Weights of a small mixture-of-experts language model, trained from scratch on English Wikipedia.
Size: 8 layers, width 768, vocabulary 32000, 191M parameters.
Experts: 16 experts in each of 8 layers, 672 ReLU neurons an expert, a sigmoid router.
Below are experts of layer 4 (counted from 0) of a mixture-of-experts language model. Rows are named router (the router's row for the expert), up (a neuron's input weights, with its number), down (a neuron's output weights, with its number) and show model dimensions 0-47. Each number is 50 + 15 x the weight over its row's rms, rounded and kept within 0 to 99.
Before each expert's rows: "gets" lists some tokens that make up at least twice as much of what it gets as of all text; "comes before" lists some tokens at least twice as common just after its tokens as in all text. This comes from a sample of Wikipedia text that the model never trained on. Tokens count by the router's weight.

# expert 12
gets: "\n", "==", "===", " ==", "=", " ="
comes before: "\n", "|", "-", "==", ":", "==="
router:48 49 44 58 59 71 43 36 58 69 46 64 46 45 76 36 67 55 51 60 38 76 41 45 43 45 22 38 58 48 60 29 53 52 41 47 47 53 24 37 48 48 58 37 72 45 20 61
up0:45 47 16 49 59 43 68 60 59 40 46 77 32 58 38 62 45 60 33 42 52 32 59 76 39 54 41 36 14 53 32 41 58 41 71 48 58 45 53 52 73 67 49 27 15 71 41 54
down0:28 41 41 28 42 67 43 45 38 75 57 52 40 44 43 33 79 22 26 58 73 36 61 76 58 66 71 53 40 21 44 52 41 57 69 23 45 35 40 39 32 47 55 45 66 52 53 52
up1:73 61 62 61 53 55 51 27 50 51 44 58 59 55 70 47 38 56 55 54 45 46 48 33 50 43 48 54 15 32 44 28 37 45 23 48 70 50 54 60 38 30 71 37 80 65 47 48
down1:13 34 60 57 20 48 48 43 59 47 64 27 22 36 17 41 61 37 40 30 82 65 36 50 36 44 16 63 67 63 66 43 47 52 55 57 39 25 70 63 56 50 35 68 30 37 18 54
up2:29 36 47 38 72 32 45 36 62 49 57 41 42 63 58 80 29 46 32 80 64 59 59 42 42 36 68 65 17 57 56 53 54 49 62 54 23 42 44 46 35 48 43 55 42 58 39 40
down2:43 75 23 60 61 56 24 59 53 48 45 44 61 40 78 22 61 34 60 68 47 64 60 55 28 50 47 51 42 45 32 45 45 59 60 30 04 88 64 58 60 31 54 47 60 25 62 44
up3:47 43 29 80 37 45 45 60 26 43 43 31 48 47 46 65 50 22 49 54 26 44 30 38 40 81 44 30 23 35 36 59 53 45 56 49 53 34 35 36 66 54 23 44 65 37 49 82
down3:46 48 64 60 57 89 53 44 34 54 69 41 58 82 74 40 73 64 52 39 60 63 34 53 51 31 47 47 73 42 51 49 41 56 68 56 54 45 59 52 20 48 47 42 35 58 69 40
up4:55 31 22 62 34 43 57 72 47 58 41 35 42 62 15 62 46 55 75 43 68 37 40 50 25 65 53 45 59 86 25 31 58 60 41 57 82 71 57 63 57 51 33 59 33 57 65 66
down4:36 56 65 36 56 31 40 43 56 26 56 20 41 69 41 72 50 59 69 37 60 92 52 57 49 51 80 29 47 65 58 28 25 40 56 23 42 59 47 60 53 68 76 47 45 51 50 66
up5:55 61 61 49 45 40 35 57 24 65 52 46 20 73 49 50 76 67 39 29 68 43 15 47 22 74 39 59 66 58 58 50 50 71 34 55 52 71 43 52 45 30 49 46 55 51 59 51
down5:41 30 66 52 53 28 67 35 48 53 54 63 50 42 34 78 41 73 38 59 60 45 45 43 39 49 59 76 47 62 63 53 40 59 70 78 65 42 54 39 51 44 68 60 35 40 59 72
up6:55 38 62 31 51 30 37 42 47 53 52 42 72 38 60 50 56 61 56 29 36 64 28 60 60 29 44 59 74 28 75 46 37 53 62 58 52 50 45 42 52 50 66 34 49 33 52 43
down6:67 58 54 57 62 68 45 40 40 45 37 25 29 39 57 69 45 48 64 61 63 82 53 52 72 46 65 42 54 41 51 37 46 48 54 59 61 65 44 50 39 32 55 42 63 33 37 69
up7:80 52 54 62 39 72 56 60 50 43 31 56 57 60 58 56 67 38 64 40 55 76 45 79 57 45 30 53 63 22 80 49 46 57 44 46 39 61 57 57 64 67 36 67 70 61 52 43
down7:42 70 67 29 34 44 67 34 62 30 66 53 53 36 58 45 48 47 32 56 66 52 66 58 44 63 48 37 55 44 53 26 54 40 56 57 60 57 28 39 34 62 49 70 61 49 25 51
up8:87 40 24 47 34 40 56 54 52 60 27 34 46 53 35 55 50 33 34 39 74 26 85 28 25 37 31 60 43 53 69 45 48 44 57 27 63 39 56 74 34 41 17 14 47 76 44 30
down8:60 35 44 31 38 46 45 84 47 31 69 59 38 44 66 37 49 57 42 71 69 47 65 32 38 30 74 79 38 44 65 42 39 39 61 70 63 42 46 63 64 61 70 48 42 65 51 40
up9:26 54 69 38 36 53 44 55 37 53 66 51 39 78 36 50 33 55 20 35 54 33 40 78 33 39 29 42 77 91 44 36 39 38 39 37 29 78 36 41 47 81 53 66 43 46 48 23
down9:24 36 66 49 43 50 44 38 38 48 39 35 65 42 50 50 57 66 71 41 53 84 54 79 46 36 66 66 32 37 38 53 35 46 11 63 69 41 68 58 65 36 22 63 12 39 81 47
up10:52 77 65 21 78 89 34 35 11 52 71 70 39 36 22 50 44 21 47 68 56 46 00 76 38 80 50 54 33 34 59 55 78 74 36 45 15 46 44 74 66 57 22 47 75 42 58 11
down10:14 24 29 70 44 65 81 51 74 40 37 35 64 65 64 25 84 45 32 68 64 44 54 30 37 39 30 45 35 67 46 50 74 48 35 66 42 13 22 30 53 44 46 26 75 51 47 39
up11:72 46 42 19 35 38 85 80 29 53 44 34 41 38 69 53 56 40 37 69 38 37 91 63 57 37 55 31 70 57 86 56 65 43 69 76 17 70 68 47 72 57 50 49 38 55 40 52
down11:32 32 50 41 54 64 50 28 60 42 25 44 67 62 59 37 50 45 58 45 72 41 55 54 59 63 75 55 43 48 76 42 55 90 61 60 38 59 43 46 30 52 64 56 33 46 48 45
up12:55 52 56 84 09 38 26 66 38 61 63 47 50 35 59 19 81 52 37 29 27 64 54 47 46 38 59 42 49 44 51 56 55 23 21 62 76 35 65 61 38 55 36 56 72 42 57 41
down12:38 18 46 48 64 66 64 20 48 35 42 48 66 42 32 85 68 42 71 56 32 51 77 38 18 43 48 54 38 67 72 41 55 51 65 19 70 59 47 39 40 59 35 44 39 46 55 45
up13:35 31 70 49 52 55 74 52 28 65 53 41 64 57 43 38 50 49 41 48 68 50 30 61 28 53 40 50 40 22 73 28 35 74 37 30 47 73 58 21 66 27 45 46 49 46 46 89
down13:46 49 47 61 73 31 52 60 51 60 44 50 68 17 60 54 25 12 51 65 34 77 51 37 54 49 34 44 97 42 66 59 41 63 10 59 37 70 32 36 50 64 49 59 68 38 86 66
up14:56 68 55 42 14 72 64 62 32 36 50 62 34 43 66 49 34 40 66 64 28 54 60 53 22 64 34 54 56 48 60 58 26 59 72 85 26 30 59 45 25 54 54 43 51 38 40 55
down14:48 46 50 30 35 48 61 52 66 66 33 68 67 96 40 76 38 70 44 49 56 46 41 56 56 51 72 45 57 43 50 44 54 33 64 46 46 61 53 24 34 50 82 44 27 38 81 71
up15:62 53 52 43 51 57 57 67 57 33 53 28 20 40 43 42 28 48 55 71 61 73 52 63 52 28 31 36 59 31 85 47 39 46 53 45 32 90 60 66 36 40 35 42 70 44 56 50
down15:57 65 45 25 38 52 53 40 63 64 65 39 55 34 54 29 36 58 84 39 31 49 43 21 57 29 40 47 73 64 58 41 70 41 35 74 60 31 31 35 80 34 36 64 87 45 66 51
up16:49 64 27 33 57 70 61 51 55 53 44 38 38 59 74 60 49 58 57 21 62 35 63 53 44 70 46 35 20 62 62 30 68 55 54 47 62 33 56 55 40 33 48 50 64 43 34 69
down16:23 41 77 46 40 40 56 62 59 39 44 42 27 49 45 33 51 48 88 71 52 35 54 50 57 61 35 52 60 54 49 67 48 60 50 73 80 19 48 47 54 30 42 29 54 52 77 46
up17:73 44 54 46 18 53 51 51 52 35 69 56 40 32 47 65 52 51 52 76 46 52 68 50 70 67 55 55 60 56 23 71 80 63 51 41 60 50 60 51 48 53 61 42 33 72 38 68
down17:49 46 59 61 35 39 54 28 60 79 52 55 51 45 47 55 59 56 41 43 48 25 67 72 06 65 72 15 52 54 21 43 46 56 40 26 48 62 60 67 14 50 43 44 81 58 44 41
up18:34 29 54 66 21 72 60 34 89 66 40 36 63 65 25 40 40 48 25 40 29 60 50 35 09 51 53 55 70 83 57 64 37 57 66 86 66 53 53 39 65 56 26 53 26 34 41 48
down18:36 69 31 19 40 91 09 65 43 54 43 72 28 26 82 32 26 45 74 54 79 32 38 69 72 18 35 36 59 45 29 28 54 45 60 39 35 72 56 31 36 45 64 73 78 44 71 60
up19:55 46 34 49 53 31 46 55 41 34 30 44 60 90 50 50 54 39 49 64 45 73 67 42 53 52 45 74 41 70 49 61 30 55 44 60 35 38 21 18 51 53 46 35 40 41 61 18
down19:55 59 67 65 94 47 53 47 30 58 57 17 59 57 61 50 51 55 28 82 31 57 17 54 78 56 52 27 29 52 50 31 38 56 34 21 41 74 53 55 22 55 47 39 47 61 53 55
up20:42 65 42 33 56 58 58 25 39 53 26 33 42 51 36 32 27 72 61 53 43 44 49 63 80 64 50 53 63 38 40 36 36 60 35 58 43 99 31 47 69 51 52 64 67 31 44 51
down20:56 57 51 60 40 68 52 78 38 69 34 32 39 57 74 63 44 68 66 23 43 48 11 50 52 43 25 48 58 35 48 53 49 44 61 32 38 58 37 79 46 34 54 61 28 47 75 70
up21:31 36 50 66 65 32 52 22 28 49 45 49 20 63 55 43 36 34 42 58 46 64 59 42 48 41 41 45 18 29 89 63 56 38 35 60 73 65 46 79 47 65 36 31 47 37 47 54
down21:28 87 56 48 70 44 62 67 42 49 41 70 33 70 32 38 33 40 23 75 68 46 54 43 50 63 51 49 57 37 53 46 60 63 54 70 68 64 58 53 38 44 31 20 28 69 49 56
up22:47 50 56 46 34 50 56 44 62 54 69 60 48 37 55 55 00 68 68 64 60 55 05 50 70 60 13 45 50 47 71 62 36 21 66 45 45 69 76 56 37 54 36 49 30 41 46 43
down22:57 60 59 49 22 69 56 46 59 56 50 72 53 75 46 57 32 30 54 52 57 48 52 63 58 51 12 48 53 49 53 71 50 51 34 57 63 73 70 38 36 53 53 64 52 51 58 53
up23:26 30 55 74 26 44 61 58 44 66 40 47 71 19 58 73 44 70 62 52 78 62 27 38 38 20 40 40 64 50 43 44 41 59 62 39 40 75 55 34 38 41 70 26 63 49 37 63
down23:31 41 18 60 84 63 59 44 39 76 66 77 67 76 66 25 57 30 57 39 45 13 74 76 32 63 59 52 61 35 47 44 68 49 62 34 23 42 64 47 43 73 48 29 21 45 21 30
up24:41 43 78 46 50 30 48 63 51 54 31 53 48 52 23 45 35 70 46 35 45 54 70 40 50 45 39 57 40 57 50 79 52 29 36 62 38 44 26 56 57 60 51 48 55 44 19 33
down24:25 28 16 53 79 62 27 58 35 42 67 68 55 33 38 60 39 43 43 61 72 34 28 53 47 77 63 61 71 35 63 60 68 54 47 43 64 61 20 50 56 50 56 74 39 09 58 65
up25:59 51 64 66 39 40 44 53 57 64 49 40 35 56 32 60 52 38 69 44 64 68 49 38 58 41 41 37 07 62 54 32 53 67 57 22 46 47 62 60 39 41 37 44 65 78 50 52
down25:63 21 25 62 54 29 47 58 55 58 26 10 56 65 71 25 23 46 47 18 46 55 36 69 52 55 44 50 38 64 35 49 12 59 48 51 58 71 55 58 75 70 28 51 34 66 32 45
up26:45 36 46 65 55 71 66 36 25 52 43 17 44 34 31 71 28 54 50 20 32 63 48 66 20 66 53 78 65 33 45 36 41 37 74 43 44 61 64 51 36 42 68 53 75 48 55 67
down26:37 46 49 57 47 73 66 90 27 27 56 47 56 47 61 60 47 59 60 46 44 40 23 72 46 72 47 64 60 47 36 57 44 46 55 50 38 64 33 53 48 36 41 52 26 66 52 76
up27:33 44 44 37 55 46 37 51 82 52 48 30 73 47 63 61 41 64 22 45 48 63 30 75 48 48 40 75 62 41 46 46 45 45 71 72 48 53 50 48 51 71 41 37 49 47 32 50
down27:47 56 53 51 55 72 74 66 40 60 50 65 19 33 33 60 60 46 61 51 37 45 73 31 55 60 47 65 69 54 58 74 51 54 34 56 56 26 29 47 49 42 60 41 36 62 66 84
up28:39 27 19 69 65 65 27 33 78 60 55 41 85 46 52 46 42 41 71 29 08 70 49 68 21 71 49 59 47 37 43 39 39 73 59 59 28 52 39 51 42 75 55 75 43 63 62 84
down28:45 58 35 65 72 41 77 50 40 27 26 50 41 61 40 59 82 59 54 63 74 36 47 76 58 53 65 58 45 51 51 68 58 32 40 72 52 56 55 60 46 47 42 37 29 60 58 64
up29:54 50 54 59 61 50 50 73 59 59 36 54 37 43 41 45 27 46 65 46 34 46 80 63 62 25 60 38 71 52 39 52 55 51 17 65 50 42 54 43 41 64 46 72 67 42 33 60
down29:72 59 68 48 16 46 30 53 55 58 60 18 43 22 60 37 52 72 57 50 37 44 35 59 54 48 72 45 42 50 39 41 25 52 58 26 48 44 39 40 48 56 61 48 48 20 22 54
up30:47 41 59 69 50 64 36 44 64 44 55 37 36 50 69 43 64 39 45 61 21 85 66 48 48 17 39 55 56 64 60 39 23 74 52 37 40 92 64 37 43 41 37 31 45 48 69 42
down30:42 49 48 60 76 73 50 53 01 45 37 51 51 50 48 50 42 46 79 53 40 75 63 35 63 43 79 51 54 81 60 54 43 72 50 46 50 57 69 34 41 54 39 58 48 58 31 64
up31:28 67 64 42 46 43 78 53 56 39 39 44 94 40 61 51 51 46 57 67 53 68 58 56 46 43 71 61 67 55 49 59 50 80 44 53 34 58 34 36 68 46 76 36 66 30 66 85
down31:45 60 57 55 57 36 61 52 58 47 74 44 26 61 51 62 50 49 53 61 57 38 83 44 49 49 45 73 51 57 34 62 38 41 59 56 69 53 67 46 81 35 42 68 42 44 39 58
up32:68 64 25 58 23 72 52 44 23 45 28 45 89 50 44 68 68 47 40 48 79 63 66 36 40 53 41 38 46 78 39 72 39 31 28 39 61 26 29 39 34 48 48 47 63 36 24 70
down32:39 47 73 44 62 57 40 43 62 42 36 46 74 27 73 42 40 54 35 60 58 57 33 54 66 41 45 34 64 33 38 78 60 75 37 46 88 54 49 47 39 48 48 80 39 46 30 70